python train.py --hidden_size=256 --router_score="softmax" --num_attention_heads=4 --rope_theta=10000.0 --qk_norm=false --attn_scale=0.125 --doc_mask=true
Below are experts of layer 2 (counted from 0) of a mixture-of-experts language model. Rows are named router (the router's row for the expert), up (a neuron's input weights, with its number) and show model dimensions 0-255. Each number is 128 + 24 x the weight over its row's rms, rounded and kept within 0 to 255. Numbers have three digits each.
After each expert's rows: a language model's description of what the expert responds to. This comes from a sample of Wikipedia text that the model never trained on.

# expert 29
router:130124152085126162118105133143148162141120151103123134158112096169115123116101123103133110124131122113163115105105128117116181138118104103130119137105134118120125196136115124171109098139121113105120106122120084144108121150140142160135119096122095156150106131149167111126121114173138122089155105082129140131161102144148145068110149146149142122092143116093105109127138138120152110145137119099098118180167150128113121153148102090147118129166161149099080126152116158139135117156121092154115168127123094141144128113113141100169129179108100099136119131141093191133164123099120116097076133136139118125119129149121087175132135140154124164099122148149119163162156108123082123115119153138147139122138130108139115076100158117158094139121204127105154172158170103131110144087083101
up4:156141159111148138181133097111148090147051127104119157146141126105138160142120141125098127105103139163141150110155090133125161133113149150163111159125150118139132180106158150145125132103085167147107139133116140159140097115139094157136140126110158141125137091148130145119137089130175126102145140095116132102171162091145118092144152121161131146148113140127146113086117087132150122168139142152110114108143168171101106112120083104166137086143176076109126127147130121147095127079139133150135137156137118120125135129089106129159148124088145141178164125184136140145135145081132106106137112107091121104131122098161126167123126140150096169154109111156116156157145135111092130111110110164165142099090107121115121116110144109123073177142156130172116138131111138104141165111128139
It responds to: Word-stem fragments. Leading stems of longer words and names, cut before endings like es or ing, such as techniqu(es), polic(ies), cas(ual), hum(ans), them.

# expert 3
router:115127119144099148133078156100150154103163065112122100166095116165095141109114169126119128171142106092116166120084136116125113125100089118137121130138113102181122128111133129110112171139145093132120099162134082125157129160115126138105132116151119162103110134127116143132114129151111098156108128131137145096154166164151134108133143078154143152097123146140139119142160158116135122159127131146111127086158141108147160081169156122089138137154129144132139128097135145105128143122113135110150114119108157122115125162170167070100101113082129109126108110134119181109115093126097071109103118095143151096145137126082101139156133156107130176111145114083170163179112141136085156096097119141142123122142122103090123122129124113110127155131157152103130142131129198147105091111115102
up0:080136094144106125130121141130129142150081148079130125149096143079152146122132087157138138141098134118131138160119131151123144142108107087124134180091118123113100140118156148135128164100154128126124130145155145165101162162088142118133101144074107156070138109126092150139141111093065139166139085159154135077168145125151177142106125148138123125126119107137115106141149123082154164143141134152112141121150109096152113120169110144118133098131176126113149142128141130079136153076133129119103095167145141113107183141104182117127114113154165075100108140130118156133113121112103122124121128145110142138142086118141123096135136129163131138110119139123130123113111130134085207171134150108116118148127133168131102121120052156148096123139137130166130106108113108142110104141142149
It responds to: Name-internal syllable pieces. Short syllable pieces inside names and words after an initial capital, often foreign or accented, e.g. Kris, Walcott, Miranda, Kalytera.

# expert 28
router:121129129126158087131127131178118110179086114140066144145137111111097109169152131156157136105109115156119120090101156120195108187155133125110123142082129111151155144131106105185116119166137153115086157142135148108096154096128143154161153132162067070147135131128114146116131107136144121132145130137137143096103147099136128132141154095109086144128154090129111109139107141155130099163122144106152137132106135120101151124154151152131126138149169113113158120137131100101101120180104126107144130123069142108135162140159153154156127111122118152151155120167161097076140117162119080115171109112150137161094134108105075129158137114099087151148127114144088142141153128105098143099092100129125118105121115110082153123144140094141123133116140120141101149113155149135170130140124123
up0:079186130140121138145132105116112110150083137122123126168120145059140134137134138144134137103142113126107119138139148107102089116142144130127106131128136140124066115134136177117122136156139090130111169128175146131147175142168136126131119057159125111164142119102144178121073109109148074127093119101158145140120160144111145165102117143094157081121144158146113131139124170148158121136161092147167141108140126115136107110171114142171156099144087139088156114094108138083134127089183099131132127129078154111119121119136098160166117102137132156119124131121149149119102118114106142144136142124073135144128157146120094122123152142130115091109130139149148113141123136129155164125141116129095167111159135091163128162121118144111182138139108103122117071134093098132098162116127121
It responds to: Verb suffix completions. Suffix pieces completing verbs, often cognition verbs in plot summaries, such as real-ize, belie-ves, reve-als, plus endings like -ing, -es, -ation.

# expert 10
router:133120120122101102122125114149140151144119088135094148098144132146098098149150124097126130126107142105123115101140116092197142116141116116119175115123179161136152134108090103129135109163120094123104149138144131069149117185146107160146142141160090129141091137115129129160111096130136144140168129161123138126129078151154110106159128098119134133138137143128108115144141155143121113163143139134107143129088097110108114159135133165103104119125171120092129084147173126131141095155145116122153113154129135108109103152141138102161132097141103143138133120128128099081147125132142092144163096097186146085135119130113100146169110098125113150157158114131160146139117108107105142081137121088148186126117085113032187110134151116123128156093153142145153149121126156153129124166165160
up0:101139064078072079140099127114181139145113166109088138129134103118119115116128140079157131170105136118120122133144106094164157116146100134109145113095135131088104128125123130123128125174135118150099122136121130105124155187169153148149126131139114109154131121131145109129129103119136152100142175133121161165110140156122145138153118129119125128111150155120105130135099146157153157132123082132140131120078130114108131186174110149123136104162121097124144148174181157113143109124080107150167149118139120095108169113128144173143109150133121135148090136118154143115188163165096133137114119158151115128128174150119074112086087128136114098178155131111166108151128097104110142120146125137120158094119136121100110111128085081132146125157153144139110139099134103123164118126082110
It responds to: Feminine/Latin word endings. Final vowel-ending word pieces of names, places and Latin terms, such as -a, -ia, -ina, -va (Virginia, rosacea, Silva).

# expert 12
router:138163100150113153104101146163116168111101142162140146127139157170158124146137139120120132122132079143108137145106167146131117100106143175168160111164118098132102096157130135125119132114170114124144103118137079152121133084107167106159141115174137065102121114149151162133095145145165134145097154166106120099157169159118079128111111150131104116103136130121175122160152190136092116119125169134138103151169128131151119084093119109105116118165140187135142175092119115116119119100119135133111124131142130145103150108142145095080166109137124139151084140098114131133126116130103139141127124126132127140169116153128147100147110076138133107086115151094147069092138162127148117162108085138129101153174081138158110121135112132148153133114136127108116103100152109108113119133107103
up0:139144152159130092128120118122104139119140139117173173144142117070108133126105118104099124145145111186098112136107154156154135142127124154182157108127080142105079128155123146124125128134137134095162151111130128190105108167125121149146122084157131128085103142122173140157124160115156130143121149128133107093176136118110133122121157128156159156070138103122110142113138175108124100095129141112091110165151127112146160134156113130153147083151144151138125177097144139146104162109141147107092094122099119103098175164122152117148147142117140131139100117131133137115127116128117116105167114137142118081152148145167152127158098088119131161101144100103124115124089170109141138118116113148134103157143117107116101107163112057125089148153129129123133141050134103098148132167119114
It responds to: Word-initial pieces after quotes. Opening word pieces such as in, at, New, Con, often right after a quote mark, bracket or line break: "international", New Zealander, Comintern.

# expert 18
router:083142106128083096131093122109159124161172081134085127125152135133103091142160148140127136087093147108102129073118134133139116150121121127120123120138164166149129156089126110136164092145131128127115134116165149132118123166130088153124146113179095121122119119126137114134107105131114122128169133174123158159138118168142121099118138078121117129126103131118114110141131169150109105151127088123129156120110142141128136118181132150130140083131183121100151104148163112153137130138170109105159137110097145109095115101142128134136113105122128137121109104134152109071123091122123113134142130098175161085143132136112138142143130145102110152168193136121137146135102121103118108069130136097100154120148123103025171130155169098158143162102140160135125123126137168160145152159138110
up0:166129132152120090105084152151136090092111127142098069147082147100123131120109117138104134142114116110174087097144151127134107097094143098148087143108108131126174096149109143178130102137148177081116197162137113160105171128152140111155131142136102097135144124117139146124153118112153168115125129175155127100092133143133100187158142116126115096118142122121142094111110161151158093143097113139095136106108145132163119169178130103085078114147168112120092122085115127122111161113135104150156127143109173123097134137116107117092117129153098121136105116131176150139154139116141142119136156095179119139149156157155133136134167145139183102144137142135126132143148094108121124087128111120119120132119143134086141126142119134149157128166136095177112144136150114119123101115124110
It responds to: Final letters of names. Last pieces of foreign or unusual names and words, often z, ft, ot, ai: López, Grzegorz, Roycroft, Djibouti, caravanserai.

# expert 60
router:143121128169101140089097143155119141112144137169145105104114103142086122176148122097119099113114164139105107173156157146130102177122103116115106158111096122141114132075147149129127140116133111092136127121149095138130146118123141110159112139099162151102136126154119138164143119098124179152131112114149097123176177123078122093133133123129111118143133088102113117087083119123110126121103149135132126123161171131167147087128146144103174120117142161154102151160143100105176132101115143094151107140103118150174138137128165101099143130158168134102136170086100121135105128128120149109133102120123123157182126118119114083152159134113139129130106146095123162098136114105142166189136149068144100206151123146100128153112105116152136147118123134106135104126078129120104129135167128
up0:117173139176137123096122113164122128156143110158152111152126103141084121125167158112085105149131146122142104160123131133165144152121105099156128110114143084120142157092067066100137122159091102147159119136132073099147128098138155125171142105123156116105140100132148139111156141131121144187131111107149123076120172130110128104113113078133084108153144112105126157128163140154119111165124124117138144104179138126153120133135110102100122101098152123122153127127132095123129115136169113114115129147146125175138073129107116126133154152141162150103144145116110156122114092150114082113114096135124139146122139138146133088156152098154146109137131120110113126117170142103084163137160163070179116130147105141104136130132067096128142140116134172170123125147160082126131153168124118
It responds to: Articles, high, and math. Articles a and an, high/higher/low in comparisons, and LaTeX math symbols like $, backslash and braces in technical articles.

# expert 36
router:171130115117134156110103160103132131098138107141132098115142149142112151155175164120158115167098128140123176165138106124103124110104075123141141129092125121108108091096140134106076149134154166149143094153156106145180122140149128149134146131125135110141111113157124120104132100146168131105145148127128148097106126133118097082099133115139108135113155112091101110092126142098145123131152134142131111124144153154107096096150138120066116117125101125167154153140119164142162157093138110179162154115161097138105138101099148135171113122154130155078104165155149126118113098125150131087117184136127109171146122104110114144137111139116118116083111143125183061144185154082155141119112144120095101077143142132160107121110119157135132174142147109117143155159118116153152154108119110
up0:127113136157116156118128156131121124134150113127140111104142118122133136163129090130140109148129130141096110127097124147158145110099137135164139181113130132088090114114107105111113141136147163116117120135150121153161130110111112127123146138137121097095113104133111153086147102102137136113099160154127138123104136123150125133124108155090116121126137092141126117112102095120123146081130181108164155146127091114128135097183126169111112118116084112159104113121115142139159135086173144191137125132173148164078167107087099127119081134138136180090170154177171181163141150140159104141153172133123131167116099152132097093153141148135151114080114099094137067139119127096106153129145174081080124119132150144090111126110104160128102139158145107108129145120071134123150130120114150
It responds to: Word stems before suffixes. Capitalized or lowercase word stems taking suffixes like -ary, -ation, -al: Document in Documentary, innovation, traditionally, renovation, Donetsk.

# expert 19
router:157097108097089128116122148110172082141161096160144140135116110149107147151154175111165138126086163090107155128142161108135105157095151123120116140106120132180128097119161143128132137121159117151081142106147135091141106128091091138107109111174082129154105145130136160136102151112150063144126161127161088172120132124128117102100123120142117138083155108118132123146114121112103122124090085160096103132107121115161118103109128100141136140163145155126127124161146145147139088115154135071185165103151102156128137122160144096133110096088127145127151099147126136113108075157103065145126112087145135089111110095117113138108139139130141149147117129153176158137119129158127090110155138104120133082140120121092141165118145129162175136112101134154136110163123144134110142109122127
up0:123153129111136153205101132146092142122050103150090160144107113097122142095132117106084177115122074124166078124145134099153142121168125121161134110115135053097139128123102073176131094154160136113123162160130121132117139140103127126118172144144114109147146143122118128111144128161069135114115118165153133140134090121150155142153096175102116133144103134136122111135140139135146130177103102139135146096085124117099156121121091176137124145141100092129124117131091123126125158096111146128113103126105137098135110116120131135135106122124131150144128133111136100117159122116157086138117105145113138146123138099098100135142142080141081174123157091125090111107155101157087120122148103111177170107131133109129124165154102146124149141102155133151133175107099112131134131142160150
It responds to: Commas, newlines, rare scripts. Commas, table-row line breaks in election results and sports tables, and the lead bytes of unusual Unicode symbols such as ancient scripts and 🔨.

# expert 31
router:138073125127083087132112148067142139127148082157116128120121085157112155097153145091118113099104153090151180163145133145132145114096135123088129104142102140126120103144133151145102143127136071152126160131128118153126096138155138160104095154116144153177150104122145131147139135106152123164159122135147114128134133125140105107079157106170089112099112124118109108106141157137150118141148132146105109114176135161141124137125126098110138173165095136165146159158111131150168066087116152128148158112106104142093119147157155131129139099142133055111152089120084125148127151173129108124147139101105117108141163100114130156117159146125160081145110146123170127138128139092137120131127166068153097130125144119088130158113151133131105154142123146142105129166098098109120134142096124
up0:099107119176087111138083132127094135141067114088082118086137135095119083135138073096124137120109154136128124151126099133170089109137141139118148091151092085118094107102128125115144155121140077110110153150140137140094157134118100122154102111155118146158131115087174122154139131122126150105098115130118183094085134120136142146122139146119152111138155112091142142166124137097151151134162124132137145122170131139122115158139096122116119119137085114156127143119148103120151128124175137148153125178131110125088140127134110097103155157144159098151131161124103108158144113145069160107165146128100170116139126133126130155102149094098127115134111133167139114108084128117159153153120129115133140142096147148149059124088115154158109131167147162147111121146091105161165154158117168
It responds to: Word-initial letter fragments. Single letters or short pieces opening a word, often after a dash, quote or parenthesis, such as –M in Main, (S, "S, -h.

# expert 47
router:133108121121088127130116142122179098132166075150120129129111111153108125181173182113158138127106165091124152139119155123132126153114139111119119140124136154182146110136141109111120137129135112145087146133133160102146072154101075136102092106170096128145120138151151176139096127104143073166133186124171099161126151141117111087101133095156142134116131132126115134133121150101099102137100058157088108112103134137145114086131127126106099141128112133131133093135158139134144101119138119105156153104126109140117095136168142126126124103078109138143155098127129104117115108149112107142130116093124133104149124133096113138138106135116137129143146145140178175139122108128141109067116114097111159092134130096083169167117149113142166167098113150153144116149128177135137146091170156
up0:129150085146123108111129106092113129123146103142098102135121113139127104124126113128103095137149120120143139150164121096156141163131119121173090160082135148117158113113179125103136167109130124147113145089123081116099153139127137100124110158118131125108114113121121094133167078144143123128159140115117125106084123143168097110129156133109125148142149089129130107132127157126149153123178116140092117131115126154142096113085128142097128171164159119187131107120148133111128103126135092154124133142150149126113112153138146143086107158159109176107145164141104113112143149131137173120148176133080125138182147144117141116140111150120157125118105165108155167106140168085082142124126101119116115103103172074136178073117119123110133132132193118160118050152146098081129132106138137
It responds to: Punctuation in lists and tables. Sentence-final periods, semicolons, commas and pipe separators in data lists and tables, plus the after prepositions and name initials like H., A.

# expert 26
router:145125112107100121113148121115155087125164103154140082113109111119123159158153166099166137105112148106133157123119159145120114137104108103129101140128115165169140119154156155141112140133133089128091124099130140095157062148129112122104104132149137158148099128146155156151105128090158082152143204116147105140130151166114117105097121077169141137097123124130158111131138143104133102131124085160085110111111146140158146090157137107103111110151115142112135090147132163155144079111133103104162156118124112098142107148171135126152136095116110151101146093100095115117105101138103080160118130089163119093130115131099129147133130155096151151130162141108173150152108117121158095091128163091131143097125133089115152156104134090127147161107119144113163167167141146123124145082152128
up0:146131118095113143153154135121130144121109137155137134178108099115125092118076186095139148129140144106131114153122097157135067135121108143137192103163114111127117113142138074148120131101079102135119119143122096096136123118143171111160137046102136132125128126101127089127127127129102103084114152111130138129144139146153136158183108104167121133167157129137124154111187107110129117093110144111130151144160124088108111133148109110124193125123133098103140120108154109135116110160108111175161087112157095145171103128106131090115137142091161136101102144121155124143111123100167146150130110135138132102114122101085131113115118144119114129108140160171114109089140089129116125096145104121158140184103114111144116137133130096143093099075137109113164124110127104174154144134112156
It responds to: Articles and capital letters. The, the, A and single capitals starting titles, names or sentences, plus No in song titles and tables, such as The, No, E(vans).

# expert 45
router:175134104121113084083164129125151145091162135126177133091105144138136158155111132138125145149100123131162155141167107154110165110085104091128161133093110127106111105127158111131108120154150129162183148138152120142108102117113109160092103125097148158168119116138116118113105169108133111163109112119106129081153110103110146110100132167117144128124103131136136115136164138090116171127138110146080097137108150150133123127109129155142154101117095115165109117107168126112160106137109095095142159150128097159158110149127134083171127143182121147156083130111095127121101107116125095134157150145123104087143086101166106074131083154142143136152133137122120122140147148128126148154130136086132149159130161099110113112122155099093092156151080122140151128151087117127102103095090169
up5:150123107133141111113153117105093098109120163094183145149138150095156142109114125150096125179123125117130127131131110134109124106112098094117118110115136099074122126125134127127098144154128143116152154123122142098052101135108118152092166085123124141150088118134151161093132111121097117134154109094083164088139092107131113166109142123096156172167142149152140088116159094121133165172173122140129145108112133145141133114130150175119126123109145073116074148099161145136137124116096087105126135141141123157156136148109113139153139140172148189155129139129115098133134110101112118145150137168129131124131100151134118084126100113112090140148164097165122109167122127155102160154113116133106151145131182086144129082122136109119113146152083146138132152148102088136090139137109178
It responds to: Capital initials, abbreviations. Lone capitals or two-letter abbreviations starting a name or acronym, such as NC, GA, MA, CS, and F, P, D in surnames.

# expert 37
router:143099084133162099139095125106150149149178107146089093154145177105086142116168163155158144147110153070140148083112127112116098149159133116145097098135139156118121111102142109134146130114089142140106133114134114122176083125141122127106123140167101138117121124102115149094117118151102131156141162178120134108117158133097100133119131080160125142128127143111139103118139119130129123125137085118130142097130090135108143108156141176088110144155134126093153089133123147096117107154160097109168163145124127144189121149148133127132113085121113121104140123162138135102156105119101099108143140100165137121137140134130144146154098162091087130169182112156118134130095158100116149111118180121095148101143150112075133132159147097163175176111134122123098132099123173140159127138159108
up0:125161090134137121149107097158139107126173097149157117195124128136114134102130149155110127127151095098151103141134079120128140104125160126139082157155144131166105186124103142166118146128122164112197094120166115123142107095139118119127160074126102097124107178144129152133143120164082111163137139185117118092094110116127113135156127144149153114136097103104152124134161097120113140074120129125148115122130147122090094083111128130155067143137161160132160090134113127119061139150115079125135142143118107102149141146088168102092112114086101141143113132130122153130146107115147127097072164135133125097136141087135175139139123139107098137135119140121134127132135183146157136127133122156116165100110107135138145138140130153108125126146149118174107116111117147145118091104134122
It responds to: Surname and name endings. Word pieces that end proper names, especially surnames in cast lists and sports tables, such as -end in Melendez, -ale, -wood, -ney, -ly.

# expert 20
router:135102124095095105117105137119177094120156101153116145111106099148130137159187185111164142113108172081142162131127150139122115131098137110120116133105111129182152112143153127118117131129136092143102158133134142134139095146107099155104093113164105122137094126163151152139110119094163078160121159114163084167137156154116110100089125094145127131089117108087093118147145131113114093139094070152102111122131155139115130093142118122096115105141113128128149105121132161151149091094153131100148162124124109140122121135160149130127146105079126130125147090124128119115125094145085076135154122089134124087129125121122082143127121136122152126117128137109184169121101133124126093093120112096121151100148121123090154182125160122142175173091095150145144120157121160136151144107156164
up0:162068152144113117113106116138117134117108122157123101088141122162136153143183125132095113124170113166181128138131103141156136158153173109172094125098095143115118107139114110123103090146123145088129136109157095137113166180133158097121107148157075099112130130129104128162110145121114131133075086138106122100133107119124165128114151156101145112144145109153098160152100131106140168134129150108143129161108163152147177179115151192163119111105114127123097093138135143120156149141118165122121103148122154144125118165134094151146146116148149113081128143117141079087188114159116138103149118096151123172163116130166098101141123094148118102132122106106119111112101119129148123152147110151118149148149152146174103136136121139128123098143107110086122160112108088093127126112119109
It responds to: Digit-group commas, table pipes. Commas inside large numbers like $38,250, list commas, pipes in result tables, and single capital letters starting names.

# expert 9
router:140116128126152111117118128135090120122054134103141151141169148112098063128140127092117136106123106123083134147099126119212137126124147129119154149110133121096099159153077149119165127121138141092132148141095110136120141099109148108152130090129160088097131106135118110154140144118075108162106142127144123119118155095126170156150123143134106111156094129132137177105143141147101153091146173128169137152125129091157134166134095114164078105118138122138095132129159106147154160127134168134068127192161133105149110117137109103147120118137115140125142132145184119095137118130159112158127129156155143150105084115139114117143149140140145112119137114141137133095129124166120129163150099177111129152120123141137080115154139126126099067102113102098124138125096160144108074112159134
up0:134143128155099125165137128103155169128133123164116108126089135123138136127160105187157150176132147109105131129139146156074147100122126133188074140121119154151104124135178155110140149152119160121121150127132104103140213127117110139148129203132120149154107119154132128131136145127126118091068132130162123108140108126098132112093113128122140129129118113095153094163133136074133105133134106130133111171159106112148122113136098114130118134118146122122117113153118184133158122124127128117142133108053130133116109174168117137129130118114154128093142103107075119171113137145145143117073117125134129119117136106150136110144124144166149139099125137121145137124116143119124095133128087087131122140103153119125102115096112118098200127167126106105125159155097135140118216091106150
It responds to: Newline after headings. Line breaks right after section headings like ==Reception== or ==Biography==, and blank lines between paragraphs.

# expert 14
router:168126140112089111125109161085131133155176068109162120095145156151169116125124146089146146114110105117097116074166163133160103149128110169090113160160100136123147136165133110161147106107124161113112115149123155100137139140140094137131094108148144118111150143149174152168146118142135102105143149125136144115143124137123143145174126158122179162108132100165165126100092124094161100120099146134120125102090131151123125131155108140114137150131106140089121101152088165112159135160151123101132124083140130097094132125127146112138148135106149096153141151155107136136164176103100119118144101120133118100072146097094131183133098180119127117117118105104164125158109118116076117133122091122105106077156153132111147149119125117148131146123137104113087145155144174138114121112162089
up1:116141128136104131140150093115092127094131124132154132107119129139165141141111119107144139089153153088128099113132124114122147165133141131136099121130112124135140118083116103084134130140102139128127076149155154141161127092180138136095088132130126131090139163131135120125086099146141098101107166115186104171147095160142136114121121146100116135082136092164111121125117102111090098121124129143115140104144123175125173111144157154170123160079117162129138164125097130187139142127174096141129177127136139119147154151132105125140104146119134059141130097195098174107126141101107126161142167134130125129134084110121143105165147133110139107114124124111161132140155113138118127131060110133186150124151147131125140131161181142137154145105130102121147100155108151123122057089137121
It responds to: Be, not, adverbs. Auxiliary be after modals or to, plus not, or, often, usually; also word-initial be pieces like be(ach), be(aux).

# expert 15
router:134169090109145163116101115151088156143138127142140108165147128170144095116123125155146144104157120145126140133108118101131148124118194163156162149163158112129123107113151130100114129149135105126139097101130099116161134091138136107140124170158104082105109113119147088118103120172129153113089135175078159111161154161144107141110125124072136144143118159123138123151120126126096144068147164093149114138152151114123124109108126110136101147089155158110139094107103103169155150129163124158125123127129151092153122104108118102106136130163166101147099154140140134117147137146127196106095143112119131107144156122139148094158095104147112165103166136110088096074096115131130107169139087147129146139107102172149130137143149133122119113111178146114104112105153153084111093161114113
up6:094093174090137119124110122121097113137120097141195125143127088155132118151150116115145099183149111119102149117142144107134161120103122142128120082110139127111091137113105176098119100115118135140137138110123169083180128149123124135118078161138136139169165096150151135102136155152156155161144078090128115116133076122114124142156105105124161144140159129139152126152131129084080155080145094113133148136121120179125119150140109111119104171084115162129147072122138114186140155147144139164121138140153121143157129139154138145100120173155185142144095130099093184089126119158116111138138122122133138108127108141148170115137125124126135118097112118123136082149086163129140103113117140110125128131137127120117100172134151162090180145081137136141133158101115127140120107155122120
It responds to: Second piece after capital. Word pieces just after a lone capital letter that opens a name or word, especially A, e.g. A-ss-embly, A-b-ingtons, Al-Ahli.

# expert 40
router:133137134121118110126113136100166115138173056139112113131108088130120127140154180139180140116119157093101130139102164098152134141137155130101099130113131174186125116118146119116107118131130108142117145108164120114153090145121079156139108110177088130143102117144120150129099126139139113149126150107131127124154161148116107124135118103143168141114144125120113122139171127107139117127125086141090125102121145150148169092124133133111117134134093157116115082137165124106131125124149132076145143116116122109175107157159163081140142099097100145139118149128124135095100107142102120114124134094132129082137128119108107111166085150088128145139162162127190164149127133104121116069127133113122155094165130087045110156113163124147169171073114142145130138136150168141144121096156109
up0:105132128139115138117180098101103163172135124137140124145081125145126095096132162130135137121117130147074083177130128111148122121156131182127157141080142126106123108160108070132160136097107139122101125137090095126144130154135138106147133140156104124176117149146101128106123151143133098107087123118098140105103132107137141097163111089109163125153150138162139138125154116096144172154145134104120155117160134143118133142099140108149149139119095102179101164139099117150102109171136153102166122145143157085123129187144119121160151123093122134146115143182083169094098142122103156106090115147110133131086093094165132104123105133111138164098118111106098114175144111130093130122112181132155145168168108104108085155108128120118119122155101114147130132116123103134150159135127085
It responds to: Scripts and initials. Byte pieces of Japanese, Chinese and Thai text, plus single capitals and letter fragments inside names, abbreviations and table codes.

# expert 2
router:163152179142103191155135073148151133125107073131148147124135160157155138123157111120163144112150124141134109144126116132141144141138154120136133131133149176125121150153165108082100178145092112111108123123159111154087139115136166153145109160124106118167138096071119122097110120150151168126092136095114145170163136140121144112095145128116130139106126110125137150117128122091105195109143148098120118134156176076130103141095116133114151134138055157119134108091141141133140105126123101091125098154160123118123154135143120136121113108150143083178100115154113147127108159147106134123173105137108128096139080133111135089140125148148142133126127167091160060124139096127095119133138157148154119091111128133115120121137143127128106115161180103107101148140132120097095093102153118
up0:133160140101142188191105151138148109121159079132117122117083149147160125133159122143175148099125118128102149122124128112137142109137179125131148173120141106097105147158134132110099147128082108104092163127148116150147131135143176157137102164147132095149109105125143148098116089121140160101115138112140134134138129139127139109115128147087146125121127126131138158123108098103118174098104134133102110095106151122142081139092132129095110148148105125087136101125094100119118147076169108099129143116121100153089153128160119157156143114164161095162116123175134148117107117159110166151152142162109171116117056112131127107121118138101119138154098126108121110091110125093162142107115141145111159099099093114091105116152149149122125098124145101116113150137089146106070128117203117
It responds to: South Asian name onsets. Capitalized word-initial pieces beginning proper names, mostly Indian places and people in lists and tables, such as Ind(ra), Bh(utto), Amb(uli).

# expert 17
router:126137151163100071110103151142130110121135112137146178115103111147101140129159158090130086110112133101166121168145154146098142117126158113152158144103104154163112087106151174122109129127142096136152137122151097180123139134133116134108098098146125131132136096152194116168132128072162159165139111112080089136107147126127128101102152157126129143093102109128087100145156121120137125087120110162106101173154178115123154096122119155137099105113122155155135105128106139153146113137172129158134130139144111102121125166162159086133151155103130116131103149143090160089134151166155087160141089086113137108161118127101080128137153131134193126128116157098141148095133108117121107189121128121136132119126158136125116107141152122122120159115115124096168115129092130101159112147113123
up5:166143157121147136138142142140087083138136171117129105106109140129165140146132119134129126130132110109120128117092148147104080162108134130085074152152135150121152112120158153098114145136140123123128133111147164120108078087125162108127106139129149140151144095116111142152200152093127141155188120127153086142079163126089099157101103106114146125136142159119152093078098144140092141118119126140118124154113113116171147139136100123093158100154135136152164108162145089086129126138153101057118114150112126144111099117133104126120137128139145117168118184148151096127128132131096100113100155161132138123108158171108120139122132129141099131106131146104099133130121135136158136161141062105123095140110112105153128071109158174156132127127078113112108191141104126122132165123148122
It responds to: Name-initial capitals. Single capital letters or short capital pieces beginning proper names, especially surnames and places, such as Y(alta), T(olkien), J(ensen), Ash(by).

# expert 1
router:123110130101120155148123108146119179122157143135123099183115134115096130158145128158165140154125151154129115072163122125101105123138092133131077131141108171163142097158193119136180132113073163113103126148187159072120117106163121145125133156134142177150120144094117132086149140153102097118087118112144127106111137130111112126092165084145146136113155131150108135121092155113132124137133113108146147107118083148101113131160124162099152124136146093113117099142110153102139103156112114070153148125100115124115151163130154150179129088138105118104114141117143088071095141126127131110124143147131117117114146147142163165133132143133085094114142117156111152140107133078120099136105154128119149094130170114122112124151113109168175157160107143091113102121152151133129119102118152
up0:103095086153167130138127095144150162148102124114150099153129108128150108118123119161119115137116117155099089106149142121134113118141107134155130103146118166154072107177191129140144126092115139100127161135149143094138114123187093139108137137167136174067131115130141127161121127145151130126109132079136132129146147183142118127116165107157160176165116133173102148110116139107110126124120132083101114126112090167143140140149114121135146130136137087148125104125127091125129120131127107089147145157110151125172116158168123110128094150195088094133115147138117114105096151096103106101144147134125135128105121157102150153126134128154090159112107088124134152130098077094176132131119143125116126093165157097100135164145111098146142119130148148137099107108143152115101100054108138
It responds to: Past participle endings. Past-tense or participle endings of verbs after was/were/been, often before by or in, such as -ated, -ified, appointed, elected, Retained.

# expert 35
router:136115117126072132132109129107181118131171078144097115108108095153114136135161160127155141085097167094124151124113176109119130141100144110140102134126135151167153103124146117104125128137134108145090136118132162116145083154094078151111108106174095153137106138137145178138128126105138074161157187132173131167156161155118112090106124103136143129108108115111114121153134125114107087146089080147079123120131158154124122071134123131109117125134115140112136121155137163137133096109165121092171161114103107123140102136139154123145116091097117148143143115145124124122119109148085083125137113087121153073139111125121117136130113148110124133151143145118174153138117124111142111078120132102122161081135123114071167165116155112151168150086133147130147106137136168154149134096150118
up0:156153148132137119108122123104143080152090164142095106088153129142084100149122113124129102128100108114147129119091144140137153147096093163143149178114131086129085108141147126145118147130098110134155147130093123137148152120107152127134141127095144092104149140138106127130119148097088077100106134147129113146150116133121157104111122139112084088106141098134158144121113174118131103159103134117113132138107169127148123135147106090133153092148152098133093111116146153155118103149101151157065115146109164118138122126091067116146113126117150104129126131133131128115140126108148129147109100173171132157111137110167161095114170108173145147133116157089104168125140162138096151142159094157080095138108173099148135116125092163134060101165146116090114115087111127158099143165121147
It responds to: Glass endings, the, S. Mostly the after prepositions and verbs, plus the ass in fibreglass and plexiglass, capital S starting names, and table numbers.

# expert 46
router:123162130139154155123104086101161109125109143155158145143110155140107159115153135141167087142086147123135078117111136160134136127128107117145167123108153173124146126165112098092154125133119113149110133107121116159125099161157128155128156116105099154154088114129107096146081110150103092115140118125122172121112090099128087105123141096101102169084141131115099124138139135104100135123151140140107129101099114157115122075100089128099103123125157157160152109147120110105125156143114119142153134167149126146108128103163149114154131106114140114090122106136155098095112127150128100151094111128159113170138128169124148154158176151089158090130170105131154115157141158094076147156127180139131121065138122121082132116128161148149140114078110137170123118120138124179153159159152108
up0:140112161131129128093138119131107126157079135161128125153144163156153126113098086119143104117128122130125109127109151147175134128118153136189165133123096138122135090131102102138115084092099186147109151154141137184108121109172113133097115078109105094134123121138138133124113112156071099111129133140126156090143100102109111140098151140145107109092137153166122142165129110105117145141117171138128131098132105090115114128150083134076103128104113140181105102133105158139166132137162077156159121166130119113073176096157096091131140127106168096119140152164176120132106160160113146161121101118113149133113110137161123119172162119107114096131151128164114127156115124134111158185121099093129129106133144151102120144139122116164106114093132124158133139115137111167132128158163127
It responds to: Arts and history nouns. Nouns and adjective suffixes about art, architecture, music and history, such as architectural, art, history, -ism, -ological.

# expert 48
router:134141113151129139149119136091135125101142055169121098128106166144127120111132184122138156140097129105098124095128148125108122137117128129129076137132122173178115133132142125109118124154162110165132107121115144153142086139125111130126103142177113142084144142181148154116112092122141102154092175147185109126149132137103103103116134131143133157137112146096121122181154149138127128146115057147109124079148130125121094085116136110134128143125105143126139117121133143128144105099162128114149159099076107165143128142158141100134155078117125148154114125114125125103091118121130074153121111106106119150147117121125087133133107153105109101069139116117172147126138145139121105068143135104140151095135123102136107177095151162116150166107091169130177110147168182110153147114138123
up0:138135116154193143146094114088085173121106083149156107100128165117135060130128148162130150118188096129113077125122132124130136147138076170145101155123117167130089153109143155131146111115137173125156144105104129129086157095103136135157130142153113108107089112123166144090108081140149137174161132176111098126166098109147118161163131100095140145129151098157105122132134149160108102072117121113132135137166085142109117137120105097099107124126132140154129125139114107114142163133130136134143161107100148149181152148115115124101143099180146121133114195132116122108133152097127080140155146112102162145137127101119150149162127107111114120130114135121135089088114160123130093140159118145118111125165140097153113136117117113112142142149102139077123134137133100114149115135101121
It responds to: Commas, bytes, table separators. Commas ending list items, table bars, first bytes of Thai, Armenian or Vietnamese characters, and endings like -ice, -age.